python train.py --moe_layers=[0, 1, 2, 3, 4, 5, 6, 7, 8, 9, 10, 11, 12, 13] --init_std_router=0.0131 --norm_eps=1e-05 --beta2=0.99 --steps=4091
Below are experts of layer 9 (counted from 0) of a mixture-of-experts language model. Rows are named gate (a neuron's input weights, with its number), up (a neuron's input weights, with its number) and show model dimensions 0-255. Each number is 500 + 40 x the weight over its row's rms, rounded and kept within 0 to 999. Numbers have three digits each.
Before each expert's rows: a language model's description of what the expert responds to. This comes from a sample of Wikipedia text that the model never trained on.

# expert 5
What it handles: Prepositions introducing a place, time or manner, often with the, such as at, in the, from, into, on, located in.
gate0:529437484473442412533417464494482550528494508513479518536484492510564485440440460479545491504501492506424480587504391490539504427521495459460537513499488500645469463477524444551530540514491467484543413493452489502461457542443535496530457485475513473543506446458561547485589520504558464517482416429523450520513507531499430565453549560520487526499498486528499441448475479548530433478477510552555405527521528494479483515533499491503491468462494504512450518448514483458484518471530496533583455523513557462550498479498539486546599480453532535505454529510472469606505476492537550519589513453528501503466519475521526483529511533502514552519577530526510542468516533543471536447527508515513491438478550451477499537438489473498501511490541486580485580481488502478403489411564516
up0:499563438489561517505535573523493438566520574503538534435495472489488509514547522619494492518500476484520510428511480530448535501485536539514456512534585501496509483517457563434545458576476500523482520498493478532509443494528476469474519508497431533480505438430461529541493539547502580514509499540467517429495541511493537489493473505487517468456476470466460533537501553495522527433487437482541542561459438554500524463509528520565497496505468478461546515518456521481533533516507494497533497433506447530485460607488443557490460518494439504465480548521491452488541538541431516645548454416447472482515574504505521578466452507468486476569441424453495461560471476482484470564516479509474432469509535534487480436550449536438565474584463467443449498476490434499526539523499405
gate1:472542551521514507499478520464465434504500517496521477497541542518524487507488445474501528464558479478463417492526457512506432540544437382551483497432497480521545530477479494453552478507507517601580443485424447521554444450541414514467496554463524484515524547537473486461439443443483460498458539478543453557520480478510470491449563491510509409505470563529486494529447547537577504526491419598454475412563536485468491507565540598499468477498485532430498524499524533519500497531424517519419508507507501481502566465527531497528497529495484538519446516493523501573473505513541500482451504500543484511501445507475477536446565499478445477508558560474586554548515489482459500478515537412574500530508511482505443514527440499482598525517514461514538452483518432489584519572437515
up1:443545497518505490508518575521455507545507484492476501462554540535590494507582475524465499501553456449503430470521392407492441518520514489495451434470476571564504491531465431448577482488471469498500445488473556440489495442550528441427525607458514492542487543499456484475473516509533448534424547492493491531506503514513525483484526462464427416489569491587423521468459493545520490490527468589491442488591521478573473461441593533459451489544424515491527606517505496536480560527494500534512515514526488468545553463557532476530424513432517593540501449470536560481478482482477484486503510506427455536450488480497476541496509470456495484489524508499527503491488512497501407486544602475523495521466536438513518566544525496487549438522549497522535483527512492481505515488511506
gate2:534480498437538495623466524502530454440487500428465575514561506561433521487555424496608511537422467515504432514490465545494518453491549522489488535516542530469555517471541516535464522540519554452565462553451444518427465525487577500500491406523463402489534489527502546472547514569500487493479420572469482448444524472501485505467501488498526457433449471512513443509525381470553499523462542463536462592537504461519485516540507522452543455520467466447528481483467499502597482487529510483516493494460455500578516529455451544440561517529488541481495564503526456490474541435538518563528484541495531470546424513384519506511483568513480535479523551502518572517490466525553464484512486441524463505503479497563441501549486460465527500467545520514449480487520462498471512510490528
up2:523526499484526429600489513455513455487522503477497529550477522540516509457553520481565482474475511479570531577499491409537516479505505477498479496474500493540529485516489536497463523447480507452562497498472441455486550489503571527533486420476456428516536489504496521486545499617466477483457444501540542501494494523510546635521500489497484490519516447546527491479455434498486489519461514525518444534521548468594497469516553462445493499481455489490547466466492509493501463472599510474502493451507502532545397524464489534484684518470490519537534468506542477471433473454477445566504572562417467452462502490451459470522432478489455495498559484493489498509473420468482509466505523487527450587563535572550473497476535458498487438467578433594470520552521483525465522533513486
gate3:529460503459482468571453496527459530503504470501559528558509543491561474532496380506522497480498565473498469487608491467400572573527559505388523505574491491535457484513542474468505503532503488509489475488512469474442507428499492435444495513529474535462440556455459464501487525501494596520494508411602506474499540495522507509544497483488451478464527517543555538606507501508448526465529554436486507531511453475547504521512489489586505489517500574531448521474509565470460467506514487530501466490522433479484446495477473478484537488553496480540600550465481522495498542508500469505472459536530426475455559514576560499504473485516551503543534507497466535500564558441485532500405476544405500515484555433434530439465415468544467485552522521495438556517490481461462481533475441
up3:510477496466508449499506504485494494535463515517506469494492483501537576495553447475534480381563475447479405509531549513490506485484540528424503460544545549457494522551483502493516527543527519540469504463577564496458547464538568466498501499439585550493487401456513441541434631531490532408543475537538404498485487520513491502511490503533489574483477434596480504497529485504467549495536499525440502535458474496494557471528460434508527550526526481575493596541517520540527498547534531475562578509488493463490387497493490469474430473419452534540536537512557527551555546493437482539501532483481485519511483462531458489510496477493510455557501491463456516406482516535496476533534482489457532493436563433512544468497504439428519479509511508531519468533421443466463448459510481

# expert 6
What it handles: Pipe separators between cells in wiki tables of stats, elections, months or sports results, sometimes commas or hyphens in infobox lists.
gate0:530506476510506495498493549510495465501462505495562480491475504543424559453467464569491514473519492512507535478473501504514449515476500429525547469482512506505463485483497556493457517470545545432495438442482496440568526539554543491401444542561461503467583455550511493548462454409497429476521489540528541516585494575529506513460532468509515509564463534556436429450448553515480428436457499531543468443543519473453509519536479458534494526494578444483555480500481417510531593505522532506523501552482482492510542453486550465533481535539535509501470511508470503516527485531458562411554492570451471461524531585497511504501471499436443467552460497524492431496579536490416461585432517559548472582505564536492476500522445500480513509426397535544453507496537529546481460518461497
up0:563468449511483516544462486498414555455503564485541556501441494435475531608475579475514536514523546517504488483500465516569480469572543511527567544533480501548503471499484480453445471569454502493562492444581463589513518573487538462468440563523451489425502430526466504514434476422521491462547510531529519571526457531486476553490483452510542506401496550561532487540434521494489537503536565534532431486534449505555470411526484480478456499526512445493480547490525523477543577510446467445483410522530518495521486514564498482520545548512516434536487564520459481518479420500459613557479496444470469503478475537515486465437438555520464470501417447495452483474472466496453436512474548537525469513511548515488568478521479543482458516550466482460521504491510473517482502456541496
gate1:477526442489550484433544557539501465477419536514489454497476547485426531530495552527505511526438542544466478512516497475482518530513506515474553437596517531488469453552531536480483416495488470495478589559557519405554511465567470511460509538513518513474458470499507481490554475509490504492397471497531547504550542488528483484517530507472497432513572500520442529495550502463468495529471431449437547516530560508543495470500483459544496565518498556507477525503513473507475421494533507472500444584524538507460541461527607553510498430472543516552506505525462475432529528545582519487476443415533451477544543495466484500494492512420446522439434472461452561472523565505440453450563527434441531565402471513498583537554471428554476491522464448510542508503471491525498530441521509
up1:577553526492445610488477461561492493499570501557514456589450537520517417478462531529422459437484475527443478486501423490498541539530560480490387487514515543554502545471530529485464470512506507497489447526513469482496460511557474526491525512484535537564536532427519547454499518447531483469493554468521459470520493492513479522578550477453430471520500552530497499445483482508497477462473442480455581500501480552480488550449526539540458515471509536517572579535535470486557498510545484473501506483488488474491481535454523510532500448558521549457451524545487496479452516558501517408614530546528470464492524520481521508429574534547458551454462486512460475547524525524488448544493495460457530532456491423511415429543472522452428432524524507544577456543446451467426431494529539
gate2:511553500576485435526495464509465428497460507590440519542511522534480524617506490502485517500478555500437471444458510538503524505469548452448533466500555469500488547580495514515496460533533499461467530419514500517515502529490502530509478447483493492490486471549483503464492516464500517520491521439550519503503497416514481446453533550515589481627491554434508509552462425479440511474436449589493495421586479570461470501537459540552547515526549480466450470489477515512502516467492496550499481469468518567474577477502496450431547504538517569553454548467486485516534542526476460574513457495491469417545516528464497511523412549423567480466512462464482551494526561512490460414505505485494447536455562463529470489470425537488481418502549506448466576502529555554510491495469563
up2:483554540524522429457497480467513472558485520582412513526500488547497553589540514457469467504487559526464483428435499507463521485543554479423483458467506458537479582550501464524501475497479503489462497467507459532514498535472530513522479459473496543480503478547431499532544541486545451471536522426627524467415546522474497469428580572470506496621505543452482501503509428526475447488495470544489485434622494524452434563461484543525528563494540489487409469493424483512530467457554509464471464503445517570459515469499477442462541497531548569520476499529456495501531514506499493523575401493501446483543463506490468458534453541408516487504533460491500487529511540481573474471552455518526530530523545532559516502476479566478515443493526480447472504463535497571535482523473529
gate3:527491529506557482517525471526496520452460450507514490542523491484513591561599566482515464503383493514522534427436551538489506532528493453507585455474455466474488518490508538480502509436534518525573466544514580554552510473527463549488495452509554556501561518576519475550493482495587487507452489424445529456544544549501581489489479466492504518463488489418465506546500457510526468498487563494516418531545454464398414516507495490549473492464495466483452438531470498484517491512539439472448445512493568537460426462464540468466471460484504553496465525514523505499499512539458563495452517457529491474581430600468494543433505479472459533529494546511489503512550498437529486501452433564453477489554439522470467518429499533483460490526514506536575572507446521587524502504437488
up3:511528534437451498465439492522572514544441481525521509536501459540536504542456507510437520481521519433453551562634529498498554538549503540545462498524444549508507559490544518535579515493497575466479508447532542461472519501533514454497479436477483494562557456486488513482532426480523495531595503445456444468547475484450544480484534565538485522428525481442503516531478506592547459497444557519429568486552527520490476555507468472502556526497558502564461618464493412545467525596477485476435513489483521445483485546485555497551491531499486562515408517473522489481472532486490459457549424468473528523506453514495449476482534450505505467499505478451418490531511412511405528467504527488513517530489489511494481560487522540422539508460465465443532472482447447488517455519438501

# expert 35
What it handles: Auxiliaries, to, and predicate words right after a subject or clause start, such as was, is, has, were, hoping to, also.
gate0:519486442553475503526548531513440466474518431461457480455497511501538550512506493467562443464502524452483501528480465480520464544504470412426551496423517501432583595519548503446525479443533524518489490473487494471538560470468530535501513488501559514546457516461504514464479471469518523428459527572544466463455458497483525510530499557494465468430518511514587468516513483561500444462426568535506481508476581501407488472510485519486501489492458585468481474458504531573487497482413496430545516487473452548494564488501522491549463484526472546541481551552525483609541484510523531556537439531512484455451557491517418506461515583509429444507521464510469458492516507456434443533581541483527534587482499573499561521425535421501501529535465452517519563441500528520532552472557501
up0:529503404529479560524546568527444472414499463504485447532478520510503477445481537458476424464474514475508479569531463462532519496502511471483519468503509539449515507524518484478498487438491507524424521481517482557513557481473493506523549505415471452520555541463488527523515512506492548501463487530517520526541518492470467514457461566494459521507504442471553523563513537575546474473487503517508475541523578468467483447439495564493589504467466552534474420492542515541568431531501458460517496441457463537509510466532480500536458473484523526485493492532496461561492500531467552519547429492552499498393568505434515523549589446483486447472595535593520462376568491501469471441564512491468487551483521544536551555458540431431491456538438516503556539442479529392473500564546499
gate1:458461439474533531570510487494507499444490488549488460517398487516509479507474524464494522523492440468508552486514444478432538498519561454493535526546451524606450540500544538523493465552520462554488539512524449603487546483473528461440485500530461418485534455446485510530481521533509572482474489431542508505496463471468458548546538483495511560475478507501521478474504465463494503436481477435450516601470443539562458496523535576546490474495484507496520536493573496502491487549486452477552458469483550476459472551538502525533456451538478467506484534536401530576523417508536543478472434511512475496499545579458505524530496557588533453465559569471518562471492448476504449514463563498473521461477474517541572470516454442450459470496539504488575573548466376516453505562552455
up1:458489503538461519544524520606491442514480496531456505477467498496531425482465477495576547592483517500454535470549455519494493522434482460445465475516479548432438545473534435543444519513532535506431486511490485546485514484539531456527510557478439538479460533457502513551506597474494626581495469491577544506401460446513467479473451517527487534515577457549507515511442460507542514479500544492504462511500445471455490473521519507504480446527452476420531491485478534519486463506517456438517505490503501495471480575584522538564525509541489520508525600536420525471502447520540484440497493543480417456551514586470499529415481510549533487499500463464526553557515475516444481527599584441462573500517493520476557449515518548482478456489484494437473508506508507475532506482524385
gate2:508472506456489486576519496437523517472545530493487536473461566426448496500521528520458451481521536536551494500512470564474537461498492459536521480573491572571527548522475510570548508511519470480496451526479489459453501572481466552485475501535446463522473403456485449507481477543521535466478466469559588446480466466476531508537459462471488629455459488485496445480507456557462517500462509522449559489487502537481444481558561535419460501463517458521513527488544546485498522456425552478550544460442490482512551491514580429417552524522484482499524485519510388458512487475495494526471507496474495489551505573546497516580446515495612462542529519500514542465479458497500525526539466468548516438485400497504516513447444455534537442601556471500541552536425506543437537498467556
up2:511474569570489512479454514458520534548407483574498538514504506463577541479506452446541539501468497455456511583522541422475447572491502408524437529447515463563516505450458463438489538480475463512518570506518484503554483416495552479480509440486482536470461496511438507494587584460492487488533487480493503490463459629504461496417540558477510424525442491437490549501501490497544528508534464491606511452521531473467551557527445480567524459490502484498471516491449464536503518478549440522506508558486514544493454483414468534496526509544483512493500466472469539521528446452514507547468509482463472519451486489508479526453489543505479522397538464584543466523490486462541478470487538573430421530532571502543457460519518576506471527502484454584482543506526491504594526513528530
gate3:484547531474489512466547534454521504583473453533400569558515481550510501422528464448481477416510471513543492527493512536450436436468526524509476524472444481531471505484440436488538454536477540447514567497511508479550576466493536523474500444480545467459440436473472447524494636507510538495504497524532491508584481499571405480488527561436508465517618499556534475439436469564467453518497556458514554518520532497545564461508516448527497486454521511494489504437559573530491487428482455498533521517500541515504485462502486442553582473456489473539533499501530562476483502498490485547537512557504462420486514554506482561480507438498460410538486487444497558469493477458452484472493461511488527562518560456472504542553547502589533494520501425493537466432484474485499520552486536
up3:522550570460522505486518563500470542579473460514453552558494512537486505422499453465551472515521509501549497536500501508486400442528499457491486525517531412478437479500517465480533502503434553514529568462543555525552575483507532512522531479575484459521466459425548510534476620496553519568519445561509460504540527433471507462520495527447492403496556523547596484544481486541460451527483491415534559508517436500442446484557493487474514453532521477492530485451533557512473461498452437490509519448494511544499473400464539472590539431494501465523507558490465541526491499558479464462545519574523505431515521513410503528452580471490455504556498470448486555461517506505459509463466512487444492518573469504431487510451496530532524484479487454512481537484514400460453539536538496

# expert 27
What it handles: Commas, "and", "or" and "and the" joining list items or clauses in running prose, such as "vocals, performing", "Johnson and Fields".
gate0:502471469464562464602540481486505486443452482586495551547496420443438575543544547495418492478481529511508530494550528535500506476569451451559453526589456540488470437498441540540484542498525524533442535439498512564478490508490454452474526432534449523499417546514464466475608533551490486433485569458465538524591442505515516573514411500452436458502530503503506512506523502507468497515503541443527498504570511543464570539491478566519516524533411483529494484521426485467495497480565489582499541496522468497446503585470518526539528559546499470414472497476495505549553430502514464510508512531498548485490468412485497458521551457491471506456397508480523523492495442538493550501461543536554536464539471483439496482480531472468501442521436480474533498507510470511462509504560457
up0:528452436477507504562564528479489429463513483536484519569511454508453528503567517490531500502554494479508511433545505481477486395465499541510503557566467530424452478514439532533464505494511561448489547429518514506484474486485424424495497481517456475512458503491523481435530486535465486464473528500500516496515480493447444570487446498482509527549550506503449526525454522444483503504478498506524479522487522464481613552575476514506492526476439481452536522548395544499498509492537478540508452525482464560504499536439476542547518475526475479476480547546487488504573440508534536542531540523344477452488473471533520509494515516542468508524369499529566545513498451600458546525480562480487589493541456467480495515504562507507534411538416488511542518585505406547492556463561504
gate1:489455518515548531487465523464530472494524586477501557486502517493468565481588470471476516451520540489497485431528509489545429502575539470492490484580521466515501504487523512470562532524452530515489577488448577509447510482476429528450532426611452485426462471468524478479530522502502462530428465493456467527546491496548472433366487497509463501476528534489496499487465555594500548464541571512498483464479557543511525478477535450456581551461459479513506421439508514552499460466493603477488506513608527445487499405455470469522548536431513447452506484494504464496496501467513546557473551481582548423547485514522543476524513484462541514525456499592506539468496477525453555534450490510487564499487489465440461472408481518467530495553481470521546523574508496524495525458494511
up1:490472468570550483472487434464414484500406478630453460547506559556507582523423482464496471553530490438489477498552487599527545440493501552489586522541518496432438492485453402531535554502526435473472465583555477520414414559452515462452517469439489529500521538518543529437458446417540498535475547462484528503531491433532517478493512438490491527515447499464536554423493497515484497549509516540509533477531441567440504563480466522477503525506504485465503472485548458549495521461477475509478494520502507476477530564462483462516444528558483484582512498563520487514537530555488468514522504505509462523454526508456500560520514557542498497472525529495511457559434453472512501481507555521482536429522480498426508480521438574569475550467465484449463499534522547540455528510504569
gate2:450549549453475512546517467509481516525476413470540529423523486503467558548548493482459487516433476522502499504476420524466513399549532470430458468455516501478564489512484425467480417475429487474474524540463555536570455512453539508512507536496491453499469520508519526480498439535458508620464533454522505468591577480452547480528485474503428452399538616552539523559513433501554529485492479496464521440522526477442511480486506577581553431457468550493501434547586434496446477503541429539519514481533484499540527536472472502528517457564572446496502503544516462500493528501558451457549497534515461543510530523528479541543499459502456501478484535498518541532543541469495511486455480456580510506486501466535487598540486522494561485450532502522492483462535445490419534481487499
up2:562505469523508411458470472494530477526555503509474501517512481535481471537488523446454466489503484435452494528477467454487527517470519500561509518535507511459455503501479463558441555547536455541480479554482489558461524545490496452438489473482496499545502518449455500512451546492528530504512437480494560537486421582534580493515543530555508475526490502442530475485493501480465489473619552521559502478468493498529508514538484510482487534549463556538467509328504468456564502463487529464531524455519427442481588499437534480436528536504501561461486500438444484492549540483491512571506514491483531557560532540508511395516461555507475555461499542526472464474422484516558463531515484539434514491487488455536351523497474501527435500543592427494513543504528565488601468478531494
gate3:443490519524436491502533551494529495573577428479543516419514554502496504529492433565458481486499536529459525465509488537450546525510494544509501453448490508484546501447521491467510533425485530514537535528506450526534521475486484473572477529511530487499506567494551513474503543517547503545558521471544471480515485482461570459563394520567423463481455516518540471474428414473537539509446436496479495517534507458478390459479531492464456451524557518499569544538493504507508501489471444577435487458503546491436528473480490585504528502594523412524516455543524579532489467502498505473519476495548498495485461475475427504542477452542487553511512479489516521531527476571455486491512462496497506560491424522544499438563547455540558455522393551481396463551441455493414543502556534
up3:517591473524521507444510511451496535452489512420516453525565485448501510520468488488483393480521424442607494545512502440615467511493510548462449513503533452476525526542534511535534475533532540543445574454527481456534507464438541501417494513485482498473493443520461491473486475483521525528420422582487519509533521412512517530425590425472532519476552446522478511541478510566503475526491538478497419478507512534540538542467494470463478566535435503519503479547568496503477462532538455525517528516511512527501475526541505466512508464453545536568480483489473491499470509527474457516511523510450541539497540531500527524458519484513464451486614477453481555423536485449448466540450570500485477481503550495491466558378507540496494441463485460473552491480541538616520512575447476

# expert 31
What it handles: Prepositions linking phrases in running prose, mostly in, for, of, by, after, also name particles like de, van, Le.
gate0:457557479490492445519493495530475501524482477487447510548473550536572451449435471493452542570526565520545573531498482573479498506481480479517492586565528491531544461497463432481517473524433510486518532480466511541425411482482560495531489516538548453429528553487526471538532562478573481473454523476601481492515472478531533464547474530514549556520531475513523467492463488496454536460428466477502566522425419546498493483423487465517508439502467468558548474528498457523499555453490439456508454485506556525397474488516420504502512467486520534530563528439494507548440434497501523486482477491548481525496520462468650454482520485559575479534560541445468408520473533542520491488529516487489456436528506510498550544490421437471499571572500525538468529523500453499482527487528441
up0:515446523442518532583411471435517502442508436510415525563486547477469509499529538517523492473451494549509478512539525439565486527521493490483524484451594517512536511495500541514543412505475591520432416508466482480492479475500516530437481532542426566512424411577480447532498434491516487468599438418435506558540543488501492547514497483498531466488548521493537514431494438484513540509521521496523507594542532411466529491526493463481574532476590489508468471574530488530476447463492545484493473481441554470483496513541556576541532481493543434479503514494472580469459540495531560488478495509514535531480489489504452517542544445470457487506559466482456544543465479434586530544525438562497525507543439486529467496427490480483464512432492495537513508528524542496434473446521504
gate1:452442508499489480544516530487367446526483478443569499453513520505542470557477446501517492502489514450466401490520513519444506543432543500491520466509457409464461584503436511530501484490520546466566543461525489449421487526459542463507537539423527483485411497452515483526513503488501468461435553511505526510515504542501446468498464516485437539505551475514492536523494496490507459581502526463498455542493528546560519490503523533496486488508522478436517525557467504460497447602530563563522510461580433505491469498527475549547536456485471557492545530453519475541520487483531484522563547482541401481488524522548470481486535538496414563520541517544482581478540470483465507538431513429450456573529511455493469531587452544618534489569558537488470532480446500488521521456445436
up1:513551459506485504433527523533508477517515489423503480457498515505578423465543522536436517413530492568509496480531459481566555485467568496549487440464458494622409503477491506498518462532478537497585530429513430507534499491486494473473473480483545450494478407410514469530473480549554470513546475541553517560458512459566491495453579537458458515475443503532601497419451514397455537477456463547478495472490502424581505474511456430503527506547525578643524516507496545501529460542531497499462447554457562559523482553479466498448499499520503450537477519515457540465511503510444532460531513509460552518470529538518491427426466515499486484550499486495514491540556508487518511534455467480525547483479488438516567469518535475480502504498508469556505481478510542518428536539501538
gate2:526532490479521524472570544493493530560478509485488511473441524421441404560479482469498474463623490532583418477477439515545561530499475515480442496485524478545555538489460485502470483474530490521468510516504514474542632535477507532467506489491607541538495489582510465540532562507513440518488500512481517505532511466462546499525465457504493504510528461584481538556461497437506480502485495466496513482440542539532428515443459518446474496445565452525460545538519540521567543494511535415458500475481525494583494445499482504525545484536405531585463470476526494477555526488460515503501522497473387630463593435476473514504433498536523469492480492544518511526511531481440513454509528461475436514480508503498529498487483448505585445492487508473452484394451509522554462525460489
up2:462446466508512493462457504479507514526539509480511482466532448504463523542442459459568476453471459466488439469433497441557465506519510475518532540492459531468507474516540513469514494480443507412589493523523513545428474530470501452541497555561480593473408517462460487503499383526553510601541615467525528554491484559480414589507567481477447563572521477513489434488533527449493447470497490490496512582545503421489519484512481462467514454527500495511556450526491476417547511484514458478524478504523506484470460481409458503513480477583551519453477480527565510487433559487547462515522482528456520487512480545508540576532506511523411529459519519549474534557572501438506537536486461463534487467498552467472446526513498591589497483506481528551470470477493549524518574501529496
gate3:461501406470488431550474457533452491579451474499553502499454578536515524446490561499485508464452478505524477496536488510526450534539496524452545427527558502537512540486537517511469437522516566553497506468480475519493544412445495541471460571536455544476440532474495457536449560531516572523500536476503486491546490468463514449512554518515481550509580488531462554576505463493410532513552480453461480514523473462492594432503539511567483547578484481521406511582536423542519490448497505518398523498585534472536484462527572521567471529427470437483469477497499471496540507504465470496436476479485456493521421518547511504534507507460527424489538534453480544452490459511546487508441448546489579563469500507465521446518453406491492506519485536449500553494475524510512523530584460
up3:572527456514484470558570505539455491488495506552526478450472616488524459535504519459506479492502460601450474415506515481488493500502515515482464385475519520481477473452465566543521477399489497529549455448520513478489463510516541530501523533483470457477460525468518472500530500537555542492429518474518545497491527408527506481584545469453534544487479468454527563520488440486533522523567585451531440465521526525486474411549561542482452481544471455460471555544493470532512459577513557525436489606426547500510371566453500552460498531520430607509522560525438465480456488482516441543463542525545469481475534455514474570527481497523521475495470561503460522525546496513510528490515456494461524480474509477487481431500562481548492581483485502448515469460459477481523499511482536

# expert 46
What it handles: Linking and main verbs or adverbs after subjects, such as became, was, also, later, perform, often followed by -ed or -ing.
gate0:489507419521531508522530535462484487517493522525475504527499521575475470450484520532494526449529458411484502551561500457453431525437523551522534545514527500471484548525480568471536452502523490545514483495464517391471465457522547506523518486497501525545512499552618468521509484470478480564423493432436522501487520498537459514431545465509458485523528457425546500522481536562542551525461498521533411488482504506486474494504547472537535516571487523473515528511592493499488428494432532469483529558493566473517450502563538488517457551470530526518426445538430453469538427470471500499503428499459497515536415479563485461511568520552477513522573518499508490522476490642540411532459524476510478441454450538524519499474464508487481560506386582494518427481496484506574536437482477
up0:516450505547467512516526485571478472491514524515554511502491414496507549545521495499550525484444485478518489463411548501483518499497437516446486487509453512508482509494520419457473516513502435433527469512462509550477499528529517528491470537379510441533444578516405453466483492505520511387523532518541552450440499520492425486566515517568533471495494531520533563476547486455500477472486532513490528526449439514497528535489495552538507451477535539446604445519401504476494585524465509489559476496530473549537563453432510525516491521496435455451582524459518549494478501488524426567449511543433447463486520472544495570513481495582484488533456505511450491564442459461456500514513471484500574572503469495547511468529548531510524485498566404596491568532479541543521557492438476
gate1:558537540526510490481455517502483534488400449507543464496504557468512444555506445498578516517517428536527612512600446491504584483522549457525519504545445424511488544522485438466503458533521493455555495478517438559475409465541594510498447621481517479602538438508471497552497471486489537488475507517515556485515437487461549495498504559517540469497529472556532460592456455525455523515488493592495519445571493482429496499547476493515468495503452487514505490460527510478546478445484493500528535441505525473510436521593503511598497487532595424544482500463454486496426485485491464504496523487473510540520501580530502485487555459453500539424488532450553523514498531432450459512495531476447478505505435452488498519457526490522480501487474464503486458404503578500491463504494481
up1:489473500469488483481410447444440586503507427516459496499489436457540512501442472428485477484524558530541461527514490553551506479508485530494457519509574505516597456472574478497461512545508487566507546589475487512559498497446489498458514449496471467484523489467499520519520499562534477531525507455497538504541501434517527474507427426515494529466456430516490534472529487600572489559555487472474497494539518556493459525517528520507508469496425463495462515498570504463519524580472473477580524545557526483546478454501492492507524508473477435454502413552467488544497575408478456531484588457524468445553453571456506457540471496501509503512479469480511514539482508507489524588559506526494473411480519451435612446490484565438606535452580555493503512486523501460516506458443454
gate2:457483484476466506443508618485471402527522523540458480503543401535557505540509567527505518497536515434532501498525451490465522505374522481511499494542445496436486504528502418535480491475514528579483496372435487498483475525496470482500529547491538543469456514420467493552529515553573509473511517487452452515584493495491556560483548512445515493524605429458470482494479526528433531544453552472454523477542468493490520506504538457471534559453588579524437477525456511443462581490561478508530537497572537562469546529493503440491516500521523484520467477539487467497456519559457488511560523475528492437553504557532477478446497533474533457458487471542446470467513535559460543473501559544444452518453563538509506508496501571476458438489514449528449504520473534484471481486540433
up2:498501500472499517514526486569527554490476491508519488528483552459518403484467454521483509511463475498482518528511459490512478532617459542495511475492523447518491528521504506494554478494513560458564492496498470491546493481435517510490477474503454460494499549493492547459468475479550466588480457521571558589437524533515533383470479521470429487565426486549554461521452592490523445475530464493490517501485541434561412470415497519474475524476484437458562496551531513474502532521504510491462491558394454517478482472487496497484499496513445597505458538536511504434509494521522524407533493523535576535424521488425543519426535474496484582585443512547454471494517499456587491561413497513541495433506472431503469486536471473538506501558484604543538464523536551501554501530468462
gate3:509474494475469432450584513485517523480450486536475540505593481496453540475413595492448498476505515506488553529470484497505441499486562451483445519519524542431506538520576483524460511490571458536486473412494482507524479498513548483479528572449525489537424558514491501497419544473435527507516492495539505485518493490503485455483489496530558457440536552553547563526583568546473502419445529484558438536506571449434522482509557482468497512501525553470465470557586501486462492496525374479514537447525469495520501477476546416475494488537563444528564542506474474566604481543543528443496430523474423472544514441483501537538463495531516421439562515445523496518492512498462472570505493518481547462516501540539462436488505499451530519518525461538469511477515517451496508450547418
up3:513515486478447502458546559402466510515490519506496493528575515435547463483497500505454468540516478532536565542551459516492511457487512508534527532481482546516463475494590548517436517481442487552465526510538450453494507500503463521483503536521502450496490588442561508479549505493520482519464458523484511482445434589558472449401441518462532415509555469519495543511473513498474553446526478467580472554507548447513496462508563531487563465525454495415500474566584428463485522468565454531464529502504462500550520477496403473465472500493504477455529523496590517471499421514444473487481506515500496488513534453438567474554574517450581465523543491569443531488531516490449484566461617440505485386484525544470508512476569539508466501462552525494507500499474435464533527555528471